Weights of a small mixture-of-experts language model, trained from scratch on English Wikipedia.
Experts: 128 experts in each of 18 layers, 32 GeGLU neurons an expert, 6 picks a token, a softmax router, a shared expert of 192 neurons.
Training: a variant of SOAP for the experts, 6779 steps.
Below are experts of layer 5 (counted from 0) of a mixture-of-experts language model. Rows are named gate (a neuron's input weights, with its number), up (a neuron's input weights, with its number) and show model dimensions 0-191. Each number is 500 + 25 x the weight over its row's rms, rounded and kept within 0 to 999. Numbers have three digits each.
Before each expert's rows: "mostly gets" lists some tokens that are sent to it at least half of the time. This comes from a sample of Wikipedia text that the model never trained on.

# expert 9
mostly gets: "d", " Ad", "z", "j", " D", "k"
gate0:475462529487569518468508498490527543517494466521509512532480481501490461474459478491469444536468514474511519513521509466476506529487497504520537498507515560506486530537509499494469489478486512527543496472512532481496456472481528485490496554501505467487533517483522500536548526508522481551472501463515490490494480477528521512538505466487548454463491514490511502539490493503487453504512503473490494511505537489514550528519533495507490506524488497502554506455476485494502536526527511493448484474496505459479497506502512502533510505479506578504536461500512505463499479482517493501
up0:508504480573466489567510487507507502512509524478493505503523523485503536499511492481524527492537498534457507528469523529510458496502508467489497498506531502475520471534480491476505501526469456446475491510501482509477512488513504519523538516501505500485431535504453490488474498503469496537518501540533507498477535500451459489449492486485484531486490448528440530475491525563508506508470538466516495481512492498481501516528453507537492495485486485524488503449547512505489494520509490498492482501522474523545527489504480515484490488543452500503529533547507510541474503521485506452
gate1:489506487507485482515475499485490478502501481506475527489449514513474520492484502527542451476492467521513497476497480501535460511483459498473477499504486519523486522537469555473473505501488505488502473546494452453502508504482453501460471503499469475474472528494455495488555488515466492513496526532514480475460487496547478507490538494472530536478482519511457483452493472529461510462498506485480473477448479477491509505464507450502553507477509491527493456507455478513508531474509489541542473502491499511507444452475478529484503530492492554482530514476504509478479484520544498491
up1:494487522450498484501509499508481510524507522526436511474499498513497484461500482536485493468497486497431517472496495500499509501536479503482486517508490499525472495553475498461500497509505539543508449435490484474504496495461476555496483534497491497533471524466456542462528498476516486471509473557561483505479468455513478483494517513510505515476514519498484520476486507487468504471503510486499470470455455492447456500527528546508496491506517492548509450517475448488502521494557496514545471497477497499503445508489511484509493513494502511480508517529464520467499462512510483498

# expert 88
mostly gets: " 17", " 15", " 10", " 11", " 12", " 19"
gate0:519482529586473503507484510503478487508451483494475480507462532509528494518520474528484494444505458537538470523468463499514473498529469520481461492478498518505486503503511498496530506508558509499495502525472549493478491520503534503518475516495435508517477498530537481507484528542494474506485479456511545506500470493489500464522572488504529544508471464448498490502515521499505515503504503523478526449513482514483469543514513449496475522517518455490543472487528459502508492518506507494480489552511553493482482513492470488509483513479501512479518518469506515501485528482549520479
up0:522507559569472496519475521517453494528456460478469472503466520512517496547520486506479496479511472546532477516484465525517462467511494501462479493510515514502461509485538475487522493498528524513510512529513536481470515508514544469520483498512465501512451464544523476503494534544492474479493477458524511501505464470471490500531548482522519553511473449479482490519528508513507491513495507530471514490498482531491503552496501459501471522494493459495529530482530469522504472518546515486478496540510525492474471549474462487515484501500516515486516533472526515522507533492516517466
gate1:503510512549438497544515516489493483476520506571518515522513553529484495498467489514499511521474494480526507462459466495541464460443484474505457506478484569509487517490491528521481476482512503491498504514510502504489551456524526468516485501474503513507528500499486498520478485507521503525509521484492487463490487475470480480524493510478514471496470443475523499530506515546515500509488507515535513510525481468477514501493487487511460510485424481487517523495488522496499509460500537526502488536515531516462516470503496562459520521525477463472470507494522536538546520460461496497
up1:482509440521494504522490542503487498514498492491501514493508489496494534501567503472492479473540499541447497490541543500481474568537479534519502468459554512516529502512505514493522502517550503509499479458507552465530481524523511549503483517494496489540488518501525467505446509498525476543541458540494479513550482495519487477497466464477492538461532520498526536478506500494519494521494521524522493509530493490490481493498484529492509481533507498499503449490477448473476501496481476480501511491498483535523505477499516513474473515490537503537571479528519487497477471491537503461

# expert 69
mostly gets: " ", ":", " E", " c", " '", " P"
gate0:480477520487505497477475541522476481499500492505465517494547482521495529494497508472486492462500500485484510473497471497413498488461495480505497548477484479506486443531536471481496489502519472532483470521480541547518522496548507470539470528529506445502499497524501520484506457493518520495471525498530530499496514481516517478503517467492486501455523500513517512511536568442476513453534532527501512507502482512483516530433513553498478529464508475509528509524523500484511529495493539506478474509517450504499457483483514447536516465492475505498493464519464478497503512507492490523
up0:473471529482522482466474523529513493477519501486468491497534480510506534505476538478488496469477542510474503471475486503444474478500507475508512513472463466506493425529517494473447497490507507527443456512510507534505483494520493488515491537552491427502516504530526526510501476479507532501501512484525504481476503481492498487490514471512492493445498480530530512527531564454461490485538552510521502520490471472483531560454528534519463523442498497492521507477512472474523486511504518490471513541521480493487477469510486465519493471533507504511511462521478500490493521492512490514
gate1:512496503473464473527515498470508490493458472517516536527468524487518501526493541521512530509510478519476486504474522560491505506521441483474505563480504494529520523480500496543469528502479539494533524539566474474496500491481485507519522491498482459517515570511541512487497540468519507500513512547491487496480490522490493510461486550497463472487484486533525518477542485510530530505500509525520507544492499495508494509572500524486488501529476461511455471486510493565545522524509495541510481489504521548499500494541518475533507454496503489476483505499485483503554492492492500482
up1:527488503456473483534489509466512482496490454523537526535473518465509482529484550526506512513523489523472483521479521546507526498525449500463500534472500501505524520488494489526453511509485544487522518529540493469506487484475489497498532478493473471522529549535544538486479516475521534489504504541498465504484494507499486478479476516484474470497516497536523518465542494494517529512512498541516511552487507480502508530589494505471484505526465449514474471494515478566552524523508491541520491497501522538515507493530516481531515459490520487486477503490459495516546498491484520486

# expert 124
mostly gets: "\n", "\n ", ".\"", "\n   ", "\".", "."
gate0:548483519507500543464479507548499496496522477479496499504455499519497502531499509491524518459499489484459549522485487491482495504500499500488496494504569487539528571498492543544504467505533468526513533484516512501482463499517519499509476474497483482524464510481472528490497520496485529503476545551488471485481502489465515552492511513493516492525512524463457540480510472465533490521494482478529507468488501528477489504483502486457553519520514539505524491502527480516511460508534503545503505500499491494506507463464527501516547532533548495484466499450522498450500494486469571531
up0:504517483511512445496494500532483501556487491516527504446461514512516522504492527513476493502494465530471478498547543478515515531522478514481526533518530517519471516493483532471514459497510508462495514516482504495473496496464544474497543539520472530492538496483475506505504501509498516484485471508521527480513474524509514475451505511471533485488486503517507495477489468552510551479503554456482490554482521499530471519518490505454476472469482463506533515465494503491531461504511478479507464483468548488495498525487417476495554505480481509517444494534534498474500479534485479488
gate1:522522507510541504442532458546462504534479524460513530504460499518457475494488515508478505516535513530479464495510496531466553466487489543497519532515482561544486457523510499510487513492497518532502503509528518487471500498509469489506509499465451511507489501481473493525496497492490530486527536498483500504481518517517483479485513526520498501492459483467465524536491522548446486514508475472552463504475516488487456479498516485531465529498471500504489475534514527495484510481524444500509532483501503523503538521477498468578529576527507497513484496516500510530487537527497492511
up1:523532499520546536476505529516532498512510479522487483503515523506496472525502499472496473459511473495498474486522492491499531479538520493465452547491493531514513482487480523525531524548506526475491487499505491481495489473501507562527490472491509475524524536468492508526501502486538481458485527502476481447539518522485492486478490471491469488530475460472459512501528516502497554468479540528506512491520453476524518478505522473504523546480510512514521502490520491476492560534498480494454527551500524488518534501476526464524516538472482499509516444470527545467493497497543455554

# expert 62
mostly gets: "==", ");", " ==", "====", " ===", "==="
gate0:501511486539493449505503480524527493542518494478484530477506516530505545470535456491494509497523478525499470470514503461466500513487500541481461454463484487509489457525492477498495508544510499512465459550465484489508473539516480527512530530478500543482490507508492472539486539529464497486537479460489498477454517499478533446462552489492549470471459515508476466528428501489521480481486494521449520500536521463485513469475489496531503529491499449474489497517512531489478492498494470477481480522482465491499500504539503501503509506499516485503528528548519511507513498468513466508
up0:531521529512527573468515519508463533478458486504493478526505476477507471527481541502488500531496529507475488533467500508500512496527483455525537510522514545500467538485550544526516499452504525478505545465495541496455534487489508491491488481540480480502527494479517481476509498466543475515501499505499480525529508513499462543524460507497465526530521490468516542480560494543488492495542486473528482475448504523538496572533525519515444490499551529497512493477503485498526470507525523510516520496527545493513507505475482516483503502473498514516506497506502505478533491499491515480
gate1:476527531442505491528511482511532471500484517502518458496461497516506490490471512490502470462464537526482437501509504534490464441491483516485517518487521465533483519494483521514467501450451486501479483522517480508503504532527486485503483499569469528526464496509530496524502460537533492465480519539503485487473494505467483506503491513552499501513448488513524511491513477475473509512499523530549444504450488492471477483453503501509516474504542499481502474507463527516454466495539466485527493502515514543537540469536501553504484522503456508499483497501521474493509506502486472520
up1:437531504467515496462490498508515470485492499540527478491478506519499489494485554512496490474470536493487453503526490493482492480476538497513529529513525520505520546520479490511467494465471498526484499513502486494490499516519499502507470506574497493518461507485504502503508485504495480449508512501490530491512491525463476504532504480548486466527457485500527502498545491477484516469477498556505468439446485474449478515475498474477556468480560478526486475515474530514465500489531462500507468490523501542546541496547505527530467510515479481507467443526535492497486507489491494504

# expert 113
mostly gets: "199", "197", "196", " 2021", "20", " 2022"
gate0:485508461502540504506467470470518493476510479475526474474496456503476516485532472505526486507487502483546489497486488542489498468570514533484504510501474492546515494498507491463513517516506502499519497500489558512510507487533506548456523533501491450496504503516432497493457557470553485541502518520491510539477510478464507474518512509465457518475470464494463503490535515507467500454475534505478539505463492470514475462502484492481488499493526514491434504474490515498526516516531504539490496474482510467505544503494485519471501477460536524528567490510467507532498501488524505480
up0:532497476484503532457536500505477489514527501529453509521505491490523455519515511474521483522511517490489502511501489494545507509466488509498522509504496520456490491523493505489496494474497509545505568509517484474462479467444492492506481497517481485505505483514524479436544465525507514485491490549532498529483493493519469487493525484513507453552548545526530483495481514567525461544487427475494520497506514518474503535510549514514500502531466482509519528550527497504491506463487525490518513490465470474518456438467489482533495508483488503509465488482510503457544479518524487519
gate1:473542557449503477506500487473489473484496493502496497512470457494480486547493507470463486496522511482468484553540478494523504500486511485496471537512457486475505505512511545521510532482450539479517494552497499498455479533509507492511477540501515529480520493466521511494451496518482498529493485468496498474520507532474512498497477486536517497512510441510498498497504507492482506456527543505485498506528489550528493591496461515487529499505457474456555496533515506527480474511480490504511517500504508466489518483499454510549526508469508429519510520479514501464544506481476497510
up1:520535465464506498504499497494495419500473480495469497440515520491490481544513498502513549481497531469501518481489486502507486489516475466442481541533526434513460534488523521508530530488485492495493522518537473506485477520491514488510495460495440483503531473496503507467506555518491523529499492504465509516520525477471495547537479500544498504489495484477478520506503548517500504464496505489478512462509465474475490519494502553488496505493478544557504482468503539548437483440481498509461502491492519516478530514532480537485489513467535496533505528487513503508511492511481510486

# expert 59
mostly gets: "о", "ially", "ization", "ship", "ately", "epend"
gate0:512500489482528509510513528507548469504497483506477491488476537473494543446534454519503531532477504507499515481479431522492523490505525473526487487462450491491507461547460507548485456466539482506519479501495502523477535550484499513494469481485493505446482544466484487488476542507501552466510487519505523481486494485455465451495469497521513475515504505496460514445474521525507537520484491439485474498502517509516500486483493541485501456519497511522492456496517499471506486518472490521523502510517523494555504459514493537543494484481507482506545462484493473508479507482529479495
up0:510475488509507492544497490478503479510497479505525528504487514477540481472532454484513499479543509531478552530471471477450498492492485466484504492494477521460530519494480498535453493453496520485558494461482492547513493516483521496509473540520519570508456496485531474515494477488471523492489495551509500499528473444489459520501497497509502528477517482464500511489486530508509493508528513503470526514492512474509491464506480492500488498521474480482531477490498522510554520518507525517550492550493522532514505507484503568512457439500499493563513478536479539488511497482551516472
gate1:466430507500514475474470520484522486460481483557476499480490506499533541490477504516521481519525508514514515525556506493486509535510496513542497465510531506508552487504492516486484496466525492525504510461478517480482490498525457512529502541465556485528484518483467445487532497480501496519501513465478501472498507499535523495486531506550490499498467451514474528509487500501494458501491473481500519503500568477472531571498517464484496511484515511511470487528503535452500493520507516498500487549501486514478506440503496504514488466555529560483503506562502498515488490534518489520
up1:520498514486480508469500506501507477469513492507473545543527517495482497502469493528463493511503511533509444515536486523567500537549519479556489467512554521522540521473501500473521497487497513479523454524489536475539504491554503517475522512452561533543538554501506476517495492479531483536499498482456470451498503515505501464473534520500520498484450499463531503537498527490470507499478475513467482497500518524510536526494475512488468474491517520500508529526502505450481512507488472492532540534556523520476513503514517502488495502481498503496508477457492516473540506531482504516

# expert 95
mostly gets: " d", " s", " l", " n", " de", " al"
gate0:488478475502517508462495483455511491480502471483487506521480541534516471504523504476486525503530520505537467533492507527495532528482496534505491467490532505471465534481503490531514530534525484489521466473483474550522494523513502478505513470495516493509563461512488492477470454495521488510457462473492478489470482512505479470509449444494497473488511474491551507502480493473518528497523519481485507532500514528531529482508529506451460476502464476510506464470455481459497527494518499495484535541530568484517496488529548551502541479507505476479505495481518479474454495505534500440
up0:508503526484466491542512516503483512547520504507511465456508498483504476482475508544512460464517512487456539515492505498507469499500439493500557557500482483486515532497511503484459469498434499513478549534516539470501495495494497528506491516502498493510482516505479470517547519501496517491510502528495536522496487480499537551487539546502496499533509527526487492529513496524482494529496464511548519499481504499480472503492472461526539514463534479496498531536559542519483502507521489551548463483456448500503488504481460532502449511492501492499466514536512495525518497505477479550
gate1:491510470451516473479467466482512506483533483546535467474504495545555502487481471523503516492512534476475478503507489498485500483526523482484551464552496487476505476476508545507461536492538496497544517518516487484507556508517489484516522485540462496529526467541513495502539493500534511475519495449501492482459506485497483556476492506517463470533569494496495484502532505484454491488491526512491476491508483481500516521502497541500507465499493514547529505488509528524525459494558512506507491474491479491521482537457505486491537479453490531499465492475530472521520554506534477488
up1:500480527525498517508541516522473506535479506466473526519488522454482495494532527475523482529488480521547525490496504508519498507481488524500479532450504510498514539506500443486515456503451499468470507483482512518461452469477495491493494537467544535467466507455511489479457484501451498544480490556482508488538497503542507459521489500500515525472429509518517529517467477514530489517516494482492536512473499502480492496485497460542473533495477492467490502508474477496497534503443509509503506518484509500492506467541490512537497507551491492488545515520474520489493433500453539515

# expert 21
mostly gets: " and", ",", "),", "'s", " but", " &"
gate0:510510494493534519492494527508477500523540490498515500466514502483519500519499467497529494516495472483492499540488517501568476519514452494476512489479527480466518502518458492488454487522463457496495563465512526542485486556512499500476516496537542484465493500481530469492472493494511508524483519523482541519486477493494523515507443534502535472443511481517507508462538522498509543535468515452510522483537559482490516494525522497476512456496537491543489514476459544529491467536517497494481487505513474451505489458472492520481516490488518499509490502502527542473460500480530505555
up0:509495513489472496478468444490498496431479525507479501528477489522485500483485505516467511483522512544488509484484477495443514474492525515489481497530504531560479450504526507517528457498521541487484455531496453458520524441476513488531476492483485521536504480544490545525522496502495499465506496466462497517462536489501491487517519470501505517551501536457495466547485496496500481486515498553520500491470486481509505521477493550529513509510474493488516471482528479480493509457500488504526495502470495563497520534524535467490484519529485552491473532483473476531535508514506528468
gate1:515491517490522502496556498491506492518499478493528564543471446527512473511522508488500526502474506504510484511518460510534507480505505435517483474499505505502523488486486545520476481473472514494544476496535477508494490518533548503491514530510528541487512477471471496495456502478532469497534482516508499499464467467475436488542472480498498523517517476462499510463505520478497464498517509488525443466503452511500488511509513497543494504474521509501447455506463551528490475522500492538501475491468501541535550530496531491524502522510548498543473501515542477465507513455487487516
up1:455475497498477506462506496458482480485520542519540529507506496535520484502508521496509447464473454550491539494480493506516456519504502510503529484488503484497462497495485532538524504438497469519519466438534506471498457498498515537505516522550568499508518480478482532481511501480556520486508530521511515504497514477517471510474485504528514500482511475495541518546548458454521483468477499488520498465507471533506499491520541518504543511505526484520471491507494485483475503523500447523495497460460480533530461525462541473479512521475482524489521465480528520514499505519508496475

# expert 0
mostly gets: "m", "l", " Ad", " Em", " Im", " Er"
gate0:461466522505473492505498509502494480504488524553515539464560507521471478486501472468452519562530492518473543489505520491478484498518484496493487490477541475519516519511471511483502503546555493472474494529484490474474514522522551470553488522506487478493511488481517457529531522472505518511488499492501457512483552493474452466520465469488532513522501464504516491539546521516523500469552476494472495514524506515518496464545494524507526541459502492493512531487504502491444470506513512502526479518527502535472536504498562468482486503516532499476521501537547482511486509500517491523
up0:514481522491477458520500491541490491514463502525556524513503466495482468498517508498500518533486491492491503486511475534538502526491530504487541463499502459511512537486519491485481551500545494476511483507496494444457494504505505497431457468517518499476479545475538516484503490501510534472449503429482494502533520522522472492494490499461458507516496522529512498498498507514461500492518494448484508485496532493485463482529499523526525499480532510497522509544524523520469534504475447465489484511540513469472519502474551506495479550502548463526501433486526498543493468491501503501
gate1:481523533506553465496473511564510520520512538503508515503505517502528491510513522463508483517478504512518441513518509526572506495448544524510471516500515492492514504447468527483509500486484495466483532472548513467489509532532530461491504537527511475485446517518495489495523508534478500424480506503549519479455528521517482501457499540504466543525508503504480484494520443483488438516492532455490467515504532497529474489498488489523502530470490476523506480484507488487505499463484496504489489544537515479500518465499521513502513481501511534526459478508471494506492536471506469497
up1:485497555510536457444490526514487539510522558509525506520490540492528494491496544474542498508479524516508477507495514509554476474464535492542467539478501491502541507454462518469523493469485500480509497477530550485496497493531534438491506525512520485500460531534495501494539501525504480457496513489520529451457542497497472516483456531503461538540516515503476502513513480463477468479471531456534495500497514505534496479491490473517532489476496463519525474459495508489463524493520488507495485524527515485466495470493507518483494491501484529529482500519474480485481534478512446476

# expert 127
mostly gets: ".\"", "\".", ").", "\n", "\n ", "."
gate0:544489496533517451503532498477501469448492495484535500477499511483528512513496485496511486499487493503547542514544512490509477504480491490514500528498495462519491483498503482477501493500516468460497500497477480529473532487477493539528479492528508504512484499478466438524503547500515532463518498474478505482511470492518509468480495483518511495497529491494481476484466507546534480463520453465545517476471501530511554486512466491505549527504517500473454534494516462536499503451522520484478455486484476484482554554438514485530481484551478518439492469482555497484526495492486467492
up0:470526497455480536518454523515519520568507506503470505512513460535470500500515516510494518498497520485465473490474498532473526535517524509491503455479497524500525486522494482523493500497502527532503494496504494472506493513501501450486508507485494500486512519524556552468511477521486493543474504529507493516516518521481505513502505531481482505479462501508537496519514515452482503537512553546443499503551502472503479512483513504507454449481472484532531470501504518478487507544475499518530552512527489502511436466556509489467514516461537488564524509519456476517476518490519559499
gate1:532513550460504501477486538455501526546502491528545475488522506564515507497535505515517502451473556514532551503535487446518499502474527502510522516469508506525474514502496500525538505512543530539489488469498488528561486521511507495505508473492529505491486498520464487527513464472486542537459507463499523503521495546511527495495485527494516479473511467519512503517501500489499521526505531544492524474511476492500507476493511480494502473515518480515496484493515545456500478473482441481504475506498501548530423557482495478512544466507504523513486480499531467480480486466487507468
up1:514473532494549486509503461488502481502456499493534541496458470516533526538506504557516451480510517472475536476506528501511524521432536486500509532509492492488497510493504505472494529505493533482518523485528513465497539470464458491487501519515487498525549490503469508486537518478515490494511469531478506527530513505553484497513496511534507516508492464512524528508491480481482527532477495493435535500504491513527508497555521491517478492503490486527504519494432503507545533439536499493475515512457489491477514528499518517558538504486532507531451504453487506510555525513485487485

# expert 32
mostly gets: "ly", "ially", "ually", "ely", "ial", "ing"
gate0:470453499512505494517532518477485465519489523531481505509503497480479452514501493530492504526493487515518501557445487439513527503487507468470497494521546467482488500503493546498459479478480501496523511466537470512491502463475508527529507504499536509517495549521528493502526519513491484499484511480456508459496503510486496497488484440522484531467488476493494541517510505533510489451478512513514505460482519482499541535578429453481507530501513513526469445474458464556469533499513480558510488516485473508450470499521500480494486525494490497530501515507495506491517505488523483472
up0:473505525501518525529473541493483503510499517463507518493474481516486443473504499487510512554483508554503491466507500507518527481499497454483532477510516531536453524501488523503475526509522520440517537482488472516448489468504534492502478529487438486516481517484510515527490530531450489517453561486506500502519541538482502500490471489511483522500501470470513512522466521505522482517503528506470426483495514513490522508520520516517476491489526525524491476473474485524533501504504526531521548519518490472472506510564474492474570522508524473504487436487530506492509500508510481465
gate1:480493527478476507487493537498514485485493523508465544491507547510483485517468523509518464486479536506477543523481506496504528483521466517509487506520477521505444476472496532453461521523527525513513472484489532472494475441487494507495508517501507491493474464501488548490578479495505497492480529492467495531547529500500539498487468508528494501490498503442549530486468456466524515502450518530523544480516479533512472495517540474486513540485511529509518542474501510503504515474503525516548532508434504476468514479478500524505494472464488508506534453514538482509476529536473508488
up1:502525483508542497473472464484485509553495476445481465493469484505510482480516499487505482496490476470506492482518481458498524451471525483517504515522494503537506505508553501527498522557488534504511492474472543515510510531448492513503533492467502468482462516533508485493531513535501527468499475539509501472506493474524525515544535501536479453495520545502511516527501523530493476487509505439461488467465501457471539518480454488433472509498515490517487526485451516447519486477490489505505480542480493469499518527523502506524541527515502511534527511503462499518493533529531474469

# expert 87
mostly gets: " 17", " 20", " 15", " 25", " 195", " 14"
gate0:507547505500518532485516485511519508566492470475492499496489452487506498479469509484472483509488502534518487486508464471506516519516497553483540499531498511515563492508475492511497520516542539498501524427482534472493557487519504528506518531527456495522532493501478486497492513488487496510505480455537473476480497481499497498505488495501489499474558499503456492515477517497474529485496478490463475499500486499493504495490525460498516477480480460524511531509500388500521533432492532502474501482466507498506484488546529499459520514501509446511531526486494550508540479472494519479
up0:494474579512537430531513524486473481453523508477510522534531511477527535552474500495492506494482518505492519531483444516488426506520486475494532494476495475470485496520545557502507517507473473498493501478497477505515472521488502508521455523477546533490492516520497513517512496531505471505515520497495522487515540491458496559464484485471524515505483534536544510467535515498483464486495489505533507506523515468476510512488468479508486521544510527516491470527490533494478475506524491500539503530503464497533527549479519524544462497480524511501516518496533501519523447512484488481
gate1:434467516492506556467473437524510501506516561519478520516462489501488496493473494455499493541494530501473515500494488522503510502454527479523492486534508523551546466493511525484543521481520478516532488506505510469523488452476535520509507514466505480563532468477473495507549474485519487465501497506492513497500530499463508461532489466532513490455520525468457467506500533517494501513532503504501505499524550483524510533514507535533510509495511481524505493533450495492485514496511511529490495522482560460494454482489519530507479444517485533483514505476511506482494492474539479478
up1:444468521502492552443483450546525508501515537491468490503451480512499509482463491472500494534501519513473530486505476515511497490439543485514500472509514534551533476498514520495512518500524492516523455517507532479530505461492557510518508518467502478578512484485460488481541487464530484471508489510495516502475526498473495450539483478519493503455525536468462486496520518520505503524516497498492516508512539497536530536501500524508501515480526477533510509527468508506507511529503533536467506514496548461488445500490512534502494454515483518499515529483504507478509507454516462476

# expert 73
mostly gets: "p", "q", "t", "b", " X", " Kh"
gate0:519507490463489477495473509483490519491493495487475523494512511502506510531518510522465468540500488513527494508512459440517484492532527509504493493472552499513476478506521515538498513507523480491472463537522447502473503490495492465526498469476492480525525521542455529526479481533499525520489484448465479513516506551548512497499506481499490534544481488568476465506530506518470499475490462507496477472490488465500515497463550520428530505510512525534494488487512485482549491489507500508540527538514475524470483485544509494529540503529487465493481522449514500485518568520502506548
up0:506474495513470509479458547492509468503475558537520486468515505480471516517474511503520456488526453476512485498505537508482496452515493486493471489465436517485481530562450462514477507469449547446510519482511507448550483500523517542521503500525503498475468481453509453463512497471511507541488528507494439532516490503486511484486496521459512484483533477471506503467496500480520511511505526503488513456502501486465498493471495476529501529478485499486512504470520514538433468531503502516527494526522485519460516515511495501495455472488487503506494494523534493464483492481511527516
gate1:480485542501502491442445489484485477503493515479504506536474529511443501478487489473471498480493480498484534499447468494506460479465505488521501515480487463533502518461486509511483500457480484462492498557474466549487487512537497496517524521469464507517480452496491524494515489489489501553495493512504507480576523474478479476486498484510495521449497463515493497468550499441524521516522516498494535509513459487498503494514483528474523494494518513447503480518504531513491521466441543487504453478461519535511514512487481516474547496525500474487482487498521468463498530505483451476
up1:515507506442478499462476507469496503556468467490532480512495541526497519530512430477484503510470478501481513479539445477497488488533508494485523495450514511488488477535454489476511484529538492480479518496490507496488490499475528509509569513504489474459490499494488491462502509540495468530529537535452494502510460550479472484490514511502490513487494481533464491465456511526566483500504508493504506506536411502448520516492472517490486493464538531521504468486521501472520445495465490502484520494509496519491487501489507508499518500485498473522508463500475510519460531495474531516